config.toml
n_layer = 13
d_model = 160
n_experts = 16
experts_per_token = 1
d_expert = 160
d_shared_expert = 128
activation = "geglu"
moe_layers = [1, 3, 5, 7, 9, 11]
router_score = "sigmoid"
normalize_top_k = false
routed_scale = 1.0
balance_loss = 0.00026
balance_bias = true
router_bias = true
init_std_router = 0.0116
lr_router = 0.000499
vocab_size = 8192
norm = "rmsnorm"
norm_eps = 1e-06
tie_embeddings = false
optimizer = "muon_variant"
lr = 0.00793
batch_tokens = [65536, 131072, 262144]
seq_len = 256
train_tokens = 811300000
steps = 6299
dataset = "wikipedia_en"
Below are experts of layer 5 (counted from 0) of a mixture-of-experts language model. Rows are named router (the router's row for the expert), gate (a neuron's input weights, with its number), up (a neuron's input weights, with its number) and show model dimensions 0-159. Each number is 128 + 24 x the weight over its row's rms, rounded and kept within 0 to 255.
After each expert's rows: "mostly gets" lists some tokens that are sent to it at least half of the time; "gets" lists some tokens that make up at least twice as much of what it gets as of all text. This comes from a sample of Wikipedia text that the model never trained on. Tokens count by the router's weight.

# expert 5
router [139 129 171 138 101 119 136 177 115 126 140 103 162 149 128 138 107 166 167 133 133 175 161 142 116 118  74 152 166 146 112 148 112 111 161  96 110 152 128 141 121 122 156 102 135  74 157 119 138 121 148 120 139 162 122 134 146  98 137 119 169  92 130 155 125 152 107 110 125  81 131 142 130 128  90 151 136  83 146 132  87 170 123 147 117 137  92 101  76  83 110 149 157 160 148 110 113 111 142 173 140 106  96 161 152 118 175 113 100 128 144 121 115 127 127 105 145 138 118  95 115 110  95 130 124 145  77 155  81 101  63 125 132 114 104  80 157 123 134 121 166 139 144 139 134 126 122 120 116 131 136 142 123 123 149 145 150 132 111 117]
gate8 [ 83 125 135 139 135 156 115 131 101 145  98 156 153 148  83 114 113 126 132 182  89 147 159 156 179 156  82 116 123 167 119 110 129 144  97 174 114 120  94 152 131 102 119 157 113  82 139 121  97 158 152  83 106 131 127 154 133 115 157 118 109 117 173 149 111 117 144 108 107 136 158 122 100 123 125 160 123 148 133 138 126  94 114 127 168 177 102 118 117 137 109  94  95 105 137 119 139 141 115 155 105 120 119 111 131 135 145 121 122 155 144 158 106  81 121 126 149  90 122  97 125 149 116 129 171 101 133 138 163 126 121  78 147 143 118 113 159 128 140 103 118 144 126 118 124 121 124 104 141 161 146 161 109 110 185 154 159 143 163  61]
up8 [146 129 171 114  89 141 147 129 126 148  91 150 101 116  87 116 113 110  94 141  85 154 120  86 146 144  95 149  54 151  79 145 181 153 122 124 140 117 124 125 161 126 110 147 136 128  98 160 124 129 141 185 138 115 147 177 148 130 125 140 124 103 153 134 137 137 140  75 122 131 100 130 152 132  95 103 116 113 116 104 148 145 116 156 161 117 172  93 109 128 151 156 140 140 139 150  88 125 120 136 161 167 105  95  96 141 138 139 152 108 110 142 113 155 147 116 109 131 112 118 115 133  94 129 191 119 133 111  89 147 100 163 175 118 137 132 188 102 122 141  97 120 132 122 140 161 128 130 147 129  91 155 137 130 128 139  95 129 121 139]
mostly gets: " population", " District", " County", " Ka", " village", " town"
gets: "\n", ".", "%", "==", "°", " K"

# expert 0
router [122 113 126 165 149 157 143 157 106 115 151 104 133 133 126 138 142 138  87  90 116 141 159 125 157 149 103  90 101 151 181 159 121 141 161  76 156 124 129 130 142 110 135 115 124 131 144 143 126 111 136 120 145 143 165 119 124 139 102 158 105 150 127 149 142 159  98 162 139 184 106  69 112 144  83 163 129 139  71  80 112 132 108 130 147 185 155 137  84 139 154 160 111 169  97 165 134 112 116 144 171 152 147 125 157 129 150 149 111 123  85 115 131 135 130 129 115 154 126 118 136 109 121 109 113 133 131 143 115 141 149  86 120 161 136 133 114 185 111 145 170 127 140  98 125 143 148 118 150 108 160 132 137 142 123 145 162  96 111  78]
gate8 [107 151 145 147 102 140 105 116 124 152 129 163 132 141 103 107 114 107 105 164  86 102 133 154 148 133 114 133 122 131 120 144 128 137 102 199 122 179  94 141 133  67 116 153 125  81 117 166  97 150 157  75 127 119 112 162 130 124 143 111 103 147 146 101 131 137  96 108 110 122 156 134 127 129 126 142  90 150 105 136 149  86 143 146 140 124 134 120 131 143  87 116 140 115 147  91 146 159 112 155 102 124 140  82 119 118 145 102 135 166 153 155  96 115 111 128 188 111 131  82 126 122 124 146 171  75 144 191 152  93 140  93 139 158 131 111 141 117 108 117 134 129 154 114 114 125 142 108 128 160 149 131 120 113 162 140 158 131 159  84]
up8 [165 120 156  78  94 150 141 161 119 103 127 119  86  97 112 137 135 125 107 136 121 150 145 102 140 147 107 163  72 154  97 154 180 129 122 159 102 142 109 121 148 154 154 115 136 164 127 145 127 153 164 184 145 153 144 156 135 150 134 125 114  96 153 131 170 106 144  94 146 147 113 175 134 106 134 121 102  92  87 118 133 131 163 172 151 139 136  78 145 113 133 143 134  99 129 148 122 124 123 135 161 172  90 108 135 118 115 144 149  98 120 118  91 172 141 108 118 140 143 145 121 132 114 123 161 115 134 106 122 152 104 139 154 123 125  89 161 135  59 176  99 117 118  90 143 153 131 134 135 128 114 158 141  98 130 137  95  96 126 124]
mostly gets: "ch", "k", "v", "yl", "g", "z"
gets: "d", "k", "g", "t", "m", "w"

# expert 13
router [123 144 161 146 122 164 140 155 107 138 172 149 137 124  78 159 169 157  94 113  80  68 132 126 152  94 117 124 135 132 148 152 127 112 154 135 133 159 171 113 102 121 133  40 102 166 168 125 147 144 121  79 147 134 126 105 146 121 109 143 124 116 151 145 155 144 135 147 133 136 135 137 106 112 116 136 139 115 118  75 120 150 132 180 102 158 150 128 120 144 192 137 144 129 118 132 142 106 133 146 134 115  93 156 166 173 117 113 103 134 128 145 134 133 126 122 119 142 123  73 111 133 121 104 126 126 128 103  57 150 144 124 103 147 123 107 114 131 134 133 122  88 113 132 109 116 154  96 129 134 132 140 154 122 143 154 121 119  68 102]
gate12 [109 196 145 145 163 121 143 122 161 147 101 108 134 139  92 109 111 128 114 131 116 123 117 115 129 130 135 104 169 104 122 147 109 141 143 133 138 147 135 143 129 155  74 107 153 112 117 113 152 107 170 151 125 138 141 161 175 108 102 123 141 134 131 126 134 128 145 134 151 185 130 150 151 106 116 108 100  89 121  99  92 133 100 191  95 129 160 118 150 162 151 109 178 106 138 134 134 167  74 147 127 128 153 188 119 147 125 165 115 121 123 116 140 158 106  88 141 141 131 117 145  70 156 100 159 140 113 155 102 106 133 150 107 139 137 113 140 147 142 141 139  95 146 100 107 131 139  91 148 135 141 142 150 137 147 190  92 145  96 115]
up12 [119 135 155 123 117 152 153  96 112 161 109 131 176 132  97 145 114 110 121 147 110 132 142 126 138 122 186  92 132 153 151 120 124 118 153 155 156 133 117 135 108 160 132 136 126 123 124 154 165 138 130 105 121 149 130 120 160 123 154 140  92 169 136  78 136 144  97 121  84 130 188 106 104 127  65 100 122 122 121 128 133 136 105 137 154 136 137 175 159 122 201 110 197 143 155 141 131 150 101 128 120 127 158 132 110 146 119 165 136 108 131 150 162 110  88 123 128 115 148 158 163 117 131 125 140 147 119 117  80 118 142 136 109 165 164 100 135 118 104  86 133 111 122 150  79 139 130 133 129 164 133 118 127 137 133 178 137 140 131 191]
mostly gets: " Mi", " Qu", "–", " W", " P", " Me"
gets: "0", "9", "–", "8", " W", "5"

# expert 3
router [105 120 156 140 104 154 118 117 148 136 134 123 126 136 112 116 114 152 131 123  81  80 140 129 122 153 112 142 168 150 131 117 132 101 152 118 114 177 166  96 106 124 174 101  73 130 150 123 131  99 123 138 149 103 160 123 107 102 109 129 142  90 129 121 160 129 114 121  73 140  92 160 132 102 132 165 133 149  93 143 124 165 109 163  98 137 145 138 134 164 116 142 111 153 105 146 111 121 184 119 133 121 103 126 123 155 149 103  92 104 103 134 105 128 200 115 150 133 150 136 125 124 121 116 125 147  59 113 137 180 129 108 122 118 132  78 169 149 148 119 120  60 150 126 139 140 125  83 111 163 131 148 103  98 104 134 113 115 131 129]
gate6 [122 120 149 118 100  95 145 100  98 150  96 203 111 137 143 133 112 122 115 101 151 148 103 144 151 101 117 132 138 178 170 135 151 130 163 100 140 172 120 107 146 134 150 101 140 124 140 107 142  73 147 136 137 131 138 110 150 137 156 121 138 130 143  95 130 110 132 119 123  85 125  95 131 119 113 125  98 138 121 129 173 127 109 177 144 129 121 113 160 116 128 161 140 140 200 130 109 183 111 127 103 143 140 128 107  93 140 103 150 144  67 125 127 169 143 126 131 116  90 126 135 132 152 121 142 139 154 139 106 136 133 162 140  81 167 103 121  76 143 117 117 111 136 161 127 114 122 154 111 155 103  97  85  84 111  96 159 145  97 143]
up6 [200 133 119 166 128 160 109 148 110 134 117  99 126 151 120 122 121 147 166 189 107 149  82  99 115 150 127 128 132 137 119  94 167 122 129 138 136 103 102 151 117 109  93 121 133 104 112 152 140 170 162 125 108  94 134 132 109 122 130 122  81  94 166 115 157 136 118 129 109 112 128 150  97 176 120 152  78 114 137 116 134 126 120 130 112 168 118  86 100 127 129 115 126 148  96  97 140 116  97 101 136 163 147 142 138 121  98 118 165 139  60 118 162 148 132 137  98 154 158 116 138 139 107 169 112 150 149 148 106 107  96 152 156 122 141 141 108  84 139 145 129 135 155 106 114 100  96  91 114 173 143 115 116 118  98 130 149 145 167 154]
mostly gets: " when", " life", " years", " while", " because", " if"
gets: ".", " of", " \"", " that", " but", " time"

# expert 1
router [149 153 154 148 114 136 147  66 123 102 166 118 140 120 137  96 130 117 104  81 150 105 127 157 143 167 112 122  99 134 123 123 112 131 133 104 126 154 158 128 127 144 129  92 100  82 131 121 138 123 160 121 130 139 144 145 154 127  84 137 128 168 131 182 167 158 107 177 146  79  86 114 136 132  92 117 136 133 113 113  99 135 147 149 164 147  94  97 130 126 145 137  97 110 156 159 132 189 162 142 155 147 111 155 138 148 132 121  79 121 128 120 112 153 160 102 170 144 133 109 129 114 146 123  92 110 119 102 117 136 131 111 158 156 140 133 119 113 116 123 140 153 117 122 117 150 130 122 170 118 152 133 126 134 200 117  46 134 131 147]
gate10 [ 87 109 117 128 126 131 125 146  94 124 140 136 104 115 129 131 134 146 119 156  95  92 116 125 169 131 110 103 101 109 133 144 128 153 182 134 150 120 133 142 137 155 120 110 107 131 158 140 140 132 105 105 127  78 138 165 140 152 120 112  74  95 129 134 117  99 143 130  70 165 135 129 168 101 129  87 118 132 130 139 132 129 114 122 133 150 145 104 118 111 135 119 113 128 121 116 144 157 131 181  70 119 104 116 119 108  86 104  89 140 151 137 103 121 129 126  77 110 128  68 168 144 117 127 119 120 172  97  89 113  64 126  84 157  89 135  99 147 132 147 136  94 103 128 128 134 125 118 180 132 140 155 111  84 130 116 102 110 101 185]
up10 [136 121  89 148 116 136 162 165 118 120  99 136 108 114  86 125 134 127 128 160 114 146 162 143 110 118  96 164  85 191  91 129 134  77 116  95 142 165 146  98 110 164 126 158 147 112 112 139 166 147  98 136 133 138 131 130 129 134 119 145 127 123 139  96 107 111 105 120 173  90 105 112 129  73 174 112 120 109 134 107 126 126 142 181 122 112 117 116 133 124 107  75 107  74 121 145 103 143 149 143  98  87 134 133 160 151  95 127 140 113 126 146 130 160 138 122 113  98 115 105 127 113 147  83  96 136 112 127 132 155 100 133 114 135 115 106 110 136 117 110 117 112 122 168  61 108  79 161 118 125 161 154 125 159 134 137 134 139  88 161]
mostly gets: " Final", "CAN", " July", "Burn", " June", " January"
gets: "2", "1", "3", "6", "7", "4"

# expert 7
router [120  97 167 137 104 113 109 121 132 126 147  98 161 143 141 153 171 112 146 129  92  96 145 161 133 125  88 114 166 163  84 118  94  94 120 134 142 119 153 101 131 126 143 110 141 120 152 106 138 107 114 135  81 167 143 135 110 122 115 132 160 103 104 135 145 150 114 108 100 120 121 137 110 122  90 159 107 124 104 117 114 148 156 124 142 127 124 147 114 140 124 117 113 163 103 162 105 135 134 160 181 138 106 171 147 121 148 159 120  93 137 134  95 132 144 107 160 157 133 121 141  68 100 130 148 119 147 116 114 173  91 142 169 139 179  34 151 129 134  98 146 129 119 118 114 116 142  72 134 129 126 129 135 171 114 136  87 131 129 100]
gate10 [106 134 138 163 115 113 142 139  76  90 145 142  99 116 136  97 166 128 110 145  92 108 147 113 148 137 110  83 132 128 128 105 118 155 196 133 149  90 125 156 140 163 117 114 101 121 147 136 123 125 104 112 153 138 123 133 144 122 177 128  91 114  98 125 104 167 112 130 110 162 149 125 144 130 100 120 133 140 109 115 132 132 166 134 121 101 124 104 107 134 132 123 139 131  92  99 127 117 113 144  85 111  92  98 139 129  94 116 122 126 149 139 109 117 137 121 102 106 133 104 154 152 129 133 136 140 126 140  77 132  54 133  84 163  93  78 114 153 102  69 124 109 138 150 143 137 114 123 149 115 125 120 139  29 143 127 130 121 104 171]
up10 [123 136  92 134 160 102 151 118 139 135 122 143  99 128  98 119 147 131 138 168 143 135 139 125 100 147  89 141  76 157 105 109 147 118 109 109 139 152 119  97  87 181 110 128 158 121 104 115 121 122 111 105 125 118 146 126 156 122  96 121 108 151 124  85  96 123 119 128 183 105 138 136 125 126 157 134  81  99 141 109 121 138 138 169 138 135 118 102 143 107 125  78 130  96 100 159 102 132 185 138 101 115 105 138 146 151  70 113 133 130 120 162 133 162 164 134 121 116 132  76 115 109 147  79  86 136 114 137 154 152  84 146 143 126 125  99  49 141 110 126 110 128 162 156 104 119 142 130 126 150 144 152 141 135 166 117 173 145 101 120]
mostly gets: " the", "The", " its", " this", " his", " their"
gets: " the", " a", "-", " The", "|", " his"

# expert 12
router [146 125 117 139 113  82 142 154 154  48 125 127 147 102 105 118 154 135 126 110 143 100 120 118 141 127 131 111 131 150 157 118 147 112 173 127 107 143 115 148  92 104 108 113 142 136 170 125 151 112 121 138 108 165 149 136 111  82 130 119 171 120 119 143 137 143 115 100 139 129 104  58 130 124 110 159 118 152 105 120 141 123 120 127 110 126 107  89  65 132 127 161 101 163  76 125 115 162 128 149 141  70 121 145 126 115 158 142  74 145 104  72 102 134 161 146 119 135 113  81 132 115  83 152 149 165 162 141 140 148 141 163 135 126 131 125 113 116 160 119 149 155 121 133 115 103 137  89 129 123 154 158 141 159 129 129 106 138 103  83]
gate8 [ 82 140 125 118 150 149  92 120  84 138  94 165 140 123  90  99 147 129 118 165  82 114 169 188 169 150  91  89 107 166 104 114 129 136 110 151 128 133 104 148 128  96 121 152  98 121 120 112 138 138 161 107 108 110 131 126 116 105 174 106  89 145 175 112  96 132 133 115 106 134 166 134 115 141 154 120  96 137 126 103 152  97 134 142 162 151 109 156 152 118 140 111 130 144 132 101 128 115  99 164 115 121 120  93 110 111 149 117 137 163 140 131 126  94 115 126 137 103 122  94 136 152 100 153 205 105 135 183 144 120 115  89 132 160 127  97 126 122 133 132 124 119 147 136 102 114 130  92 128 165 133 143 103 101 183 137 127 140 138  93]
up8 [132 155 141  74  97 169 148 148 107 137 113 133  91  93 135 123 120 120  78 144  91 126 144 103 145 136  88 149  88 135 126 173 168 112 134 165 110 135 125 116 118 160  82 107 135 145  91 145 115 148 139 162 129 161 130 157 146 133 128 115 131  85 175 108 173 150 164 117 152 146  99 146 126 162 143  93 120 130 112 136 154 107 108 165 147 116 162  92 126 165 142 147 147 110 119 140 118 124 165 127 137 135 103  78 118 145 119 144 177 112 119  97  98 155 137 118 105 107 132 161 136 112  91 118 157 138 112 121  89 132 124 153 156 118 135 135 184 123 106 162  87 121 119 122 138 166 125 150 171 130  89 159 126 122 139 117 102 135 116 152]
mostly gets: "idae", " &", "tors", "ers", "ants", "ors"
gets: "s", ",", " and", "es", ")", "ers"

# expert 9
router [ 99  66 122 151 119 123 123 151 130 127 138 104 131 125 123 202 149 179 106 110  87  73 121 128 157 159 110 146 140 134 136 105 134 125 133 106 117 159 136 106 116 133 192 105 112 110 116 121 147 102 128 125  93 112 138 112 123 105 126 154 114 124 128 124 159 145 147 101 116 150 120  92 140 125  90 122 148 126 136 154  80 159 148 123 112 156 123 124 132  99 138 184 141 159 110 141 164 157 131 155 151 102 127 146 134 148 136 160 115 125 121 142 145 123 163 128 125  60 111 128 128 131  76 163 154  95 140 177 130 156 127 166 118 132 144 120  97 126 141 117 132  91 112 116 144 116 168 115 162 136 135 126  57 151 124 135 130 119  86  99]
gate10 [ 87 121  93 174 126  98 123 125 117  79 114 114  79 152 150  98 157 146 127 166 107 115 105 120 161 136 130  70 114 143 145 115 139 140 183 117 139 110 146 176 143 151  92  73 101 137 134 133 137 129 121  98 158 158 135 115 124 139 135 126  86 115  96 117 130 152 128 138  89 150 163 135 153  91 121  91 120 155 165 116 119 134 139 141 117 115 122  98 133 105 129 138 135 130  95 104 143 111 113 151  75 100  98 130 134 100 101 138 100 161 172 106 120 110 139 112  88 127 132 110 129  95 123 122 126 150 144 107 118 103  68 105 126 155  97 119  99 135 115 130 114 105 114 126 126 133 151 138 179 150 154 130 111  73 157 157 110 127 122 173]
up10 [152 142  93 146 125 141 176 136 151 120 117 130 125 135 100 138 147 119 141 167 148 155 135 118 137 124 134 149  88 181  93 125 119  91 110 108 131 150 125 108 107 167 145 131 147 112 122  85 136 127 134  80 151 136 130 145 131 128 102 150 168 149 130  94 132 113 141 104 166  92 143 109 126  68 162 109 123 110 124  99 146 130 127 209 135 117 131 132 146 104 124  70 131  81 141 122 108 120 159 140 127 100 140 121 152 163  46 118 145 130 105 135  94 137 164 146 114 111 109 105  98 115 163  97 101 107 106 164 112 152  95 125 132 122 124 129  96 129 146 136 120  99 147 150 117  89 107 159 136 161 126 158 120 153 150 128 103 110  98 110]
mostly gets: " |", "(", ":", " =", " (", ";"
gets: " |", ":", " (", ";", "-", " ="

# expert 6
router [158 106 160 129  92 164 145 146 121 107 148 128 121 131 146 115  97 126 111 124 141 132 150 134 112 120 127 123  82 124 130 106 154 104 167 101 143 127 131 132 126 123 119 134  65 142 109 184 151 115 128 124 142 102 138 116 140  93 110 141 162  87 136  97 138 132  84 167 146 125 136 130 179 149 101 149 101 128 126 107 118 110 123 128 129 134 120 125  86 116 125 123  90 132 123 162 121 120 141 176 129 121  91 125 125 168 189 156 119  81 121 123 123 144 123 122 151  97 139 150  93 111  96 128 137  97  76 134  74 169  75 132 155 133 175  64 184 121 159  91 135 125 135 129 148 124 131 141 118 148 149 127 107 137 122 147  88 103 107 125]
gate10 [109 168 120 165 124 113 112 133  85 110 123 140  92 122 156  81 177 110 132 152 108 127 121 133 142 134 130 106 109 138 160 118 144 137 181 146 151 119 161 150 163 149 119 133  87 130 176 131 121 141  87  93 130 159 136 137 100 102 145 114 110  96 133 119 106 135 162 137  88 172 164 104 140 124 121 129 114 142 138 106 117 132 144 122 127 121 136 128 113 143 127 129 138 111  97 118 134 148 129 166  77 125  92  93 122  91  65 111 118 199 135 133 110 131 151 105  51 131 156 107 157 147 112 138 104 132 130 138  83 137  98 119  92 159 109 120 136 109 137 100 141 122  96 139 135 151 128 128 151 154 130 133 152  83 139 155  99 136 106 173]
up10 [138 124  89 145 131 141 141 142 157 121 138 154  90 123 101 129 140 133 142 156  88 140 166 167 109 131 122 136  71 185 106 117 115  67 132 121 133 143 139  76 125 157 114 120 126 120 117 106 119 148 128 103 148 118 133 133 131 117 112 149 128 148 115 118  92 123 116 128 194 105  95 125 112  92 156 135 110 121 154  91 129 117 149 149 138 113 101 117 144  97 124  67 128 103 106 138 141 112 162 129 124  94 134 107 154 173  71 104 150 107 163 126 113 128 154 143 141 115  82  86 112 108 136  74  80 157 107 124 155 141 108 146 129 134 108 130  84 135 120 130 117 104 151 141  99 104 103 158 114 139 152 185 115 152 169 140 124 135 113 123]
mostly gets: " he", " she", " He", "He", " Born", " She"
gets: " he", " He", "ed", " she", " who", " her"

# expert 14
router [113 131 184  88 123 122  82 133 106 147 137 111 133 131 120 108 116 105 107 137 108 132 124 148 183 113 104 118 169 118  92  75  85 140 137 146  99 149 145 104 106 123 124 111  99  88 169 170 131 139 156 111 136 130 115 104 129 114 108 153 136 152 146 129 136 144 103 159 143 104 179 131 153 129 122 164 111 103 125 108 117 116  98 131 140 160 130 128  96 144 163 142 129 139 131 120 131 128 132 128 112 133 128 135 136 128 136 159  58  99  93 124 122 177 150  97 153 126 142 109 136 126  96 194 154 179 121 145  89 160 132 117 108 173 142 116 170 124 135 153 119 115 134 105 112 101 154 101 123 169 133 126  90 149 167 132 152 135  76 133]
gate4 [147 140 168 137 114  73 181 107 142 172 127 152 136 181 122 134 131 102 184 129  91 127 156 134 101 145 116 118 118 138 114 117 115 132 110 139  99 112 149 110  91  85 101 146  95 103 149 146 134 147 149  86 140 161 145 143 162  71  92  92  90 154 167 120 125 139 150 120 100 101 126  87 133 128 149 139 156 138 142 142 125 102 138 150 120  73 141 152 131 117 149 104 117 159  93 122 168 122 110 160 118 157 137  93 115  99 119  99 107 100 155 116 136 155 155 104 167 102 105 135 144 144 111 128  87 130 164  89  98 157 150 131 100 148 135 145 155  88 107 151 140 146 135 122 115 129 128 118 117 144 122  87 148 134 121 149 136 135 138  93]
up4 [144 122 133 126 132 118  79 134 129 126 179 137 144 177 188 133 144  71 151 181 100 175 126  87  58 131 108 157 138 123 120  92 153 118 108 115 131 128 152  92 141 120 108 148  94 111 111 141 138 101 146 135 131 120 134 189 120 159 159  98  99 129 152 112 120 133 154 141 118 170 160 134 147  71 103  98 157 146 124 133 156 114 119 151 114 147 117 162  99 127 124 151 157 139  89 131 121  94 172 104 138 144 142 125 145 164 121 148  93 106 108 113 125 119 138 134 162 155 117 135 133 159 127 146 152 115  87 125 160 124 141 118 148 116 164 122 122 156 100 128  93 121 101 112 100 122 142 150 131 124 129 154 132 117 156 132  75 127 147 136]
mostly gets: " three", " —", " second", " south", " two", " in"
gets: " in", " on", " by", " at", " from", " In"

# expert 15
router [144 106 134 134 115 164 125 160  92  76 156 113 113 100 149 164 116 149 151 124 108  89 112 135 127 161 160  99 116 122 150 134 126 113 129 126  98 133 144 108  89  81 135 130 100 148 158 109 168 126 171 129  95 137 150 122 114  83 107 170 128 114 117 112 157 173 109 154 128 117  58 121 139 128 111 134 113 143 109 102 128 148 112 127 156 149 132 122 105 135 128 108  94 143 137 117 143 142 142 170  94 134 101 143 126 114 158 109 119 150 147 148  78 142 144  86 106 156 124 115 122 121 146 139 106 127 123 114 144 213 113 113 121 130 108  67 126 109 160 126 164 115 128  95 139  96 142  79 117 163 149 139 107 133 128 101  92 121 100 105]
gate8 [105 126 143 143 128 154 128 122  94 146  78 156 174 130 101  91 141 124 130 160  79 126 137 170 162 132  95 108 107 155 133 105 136 102 106 196  98 135  82 134 110 108 106 167  95 103 110 154 105 165 162 103 103 120 105 139  95 117 117  93 100 121 165 153  83 144 111 126  97 143 160 111 121 126 104 134 106 144 140 122 144 134 130 148 123 163  97 153 138 126 135  82 103 124 150  94 127 145  98 176 116 111 126 109 114 133 122 134 138 172 147 164 103  93 121 110 152 100 112 110 134 150 145 145 159  86 136 166 163  91 125 120 144 121 114  97  94 119 114 120 119 122 128 119  88 113 121  89 135 154 134 145 124 136 147 148 143 166 134  90]
up8 [151 136 142 114  97 129 135 173 114 126  94 140 107 106 107 151 150 116 102 103  98 111 127 116 149 130  83 168  52 150 102 184 149 144 113 163 140 120 141 106 132 127  98 127 155 145  96 150 113  81 128 154 144 136 149 167 165 123 162 126 120 100 144 125 171 134 133  82 165 130 132 149 133 142 133  67 108  95 115 108 128 123 128 137 161 130 155  80 152 120 152 161 146 135 120 144 142 107 129 137 149 129 105  93 101 117 120 147 182 123 126 102 109 145 133 133 109 105 124 147 153 119 103 112 178 123 133 102  95 144 111 139 203 142 130 110 186 129  98 132 103 127 121 146 111 156 110 113 144 121 122 145 137 127 123 131  90 110 150 148]
mostly gets: "\",", " And", " As", "As", " Votes", " Dur"
gets: ",", "'", " as", "ing", "),", "\""

# expert 10
router [150 134 165 124  93 139 122 159 129  98 125 129 130 143 125 193 108 125 107 130  95 101 165 140 183 131  97 112 184 147 119 105  97 107 147 124 145 192 143 138  97 146 139  92 133 101 138 138 142  83 146 135 138 104 122  84  80  93 112 134 142  81 121 129 157 145 124 129 120 138 103 149 131 138  99 143 115 135 132 114 102 117 142 101 116 124  97 123  89 123  92  98  92 172 129 152 111 179 159 161 143 118  89 149 118 140 133 116 126 124 152 131  82 116 133  80 161  89 138 111 104 119 129 103 141  92 105 168 149 161  86 109 108 131 147 141 140 160 147 121 115 119 131 137 117 150 138 146 111 145 136 129 107 167 150 158 131 127 106  93]
gate8 [102 139 147 157 124 157 114 125  93 140  92 166 151 123 129 123 136 101 104 182  87 129 116 171 146 137 112 140 134 148 128 136 112 125  85 170 112 167  86 150 104  95 126 158  99 120 125 134  96 150 182  94  94 125 101 150 109 106 161 102  98 128 156 102 139 134 158 129 138 116 167 119 133 144 102 173  97 164 131 142 139 118 126 122 126 131 109 122 117 146 132 108 101  95 131  84 122 150 131 139 108 114 121  98 125  86 143 126 116 184 126 143 130  84 133 107 131  94 123  85 116 152 135 127 176  75 138 168 141  73 110  95 142 135 147 108 138  95 126 118 128 136 120 125 109 104 126  80 110 151 143 147 112 128 150 132 158 171 146  99]
up8 [163 157 141  96  92 122 139 160 132 108 136 110 128  91 108 172 133 109  88 149  85 131 100 102 135 146  91 156 102 169 109 142 178 139 123 147 102 124 147 131 157 128 126 126 130 156  94 130 115 118 117 158 169 131 156 170 124 132 143 116 104 100 148 149 157 133 164  93 149 149  85 155 120 151 117  98 124 127 140 148 171 122 110 154 103 145 167 103 114 151 159 153 120 133 131 158 144 139 135 130 193 164 124  92  82 132 104 148 154 120 122 117 103 108 151 113 137 113 117 148 119 154  89 121 165 132 136 116 110 116 112 148 172 142 167 125 173 113  81 175 127 134  89 106 115 166 120 140 136 107 119 137 127 117 117 106  99 102 125 164]
mostly gets: " be", " are", " was", " have", " been", " is"
gets: " to", " was", " is", " for", "\n", " of"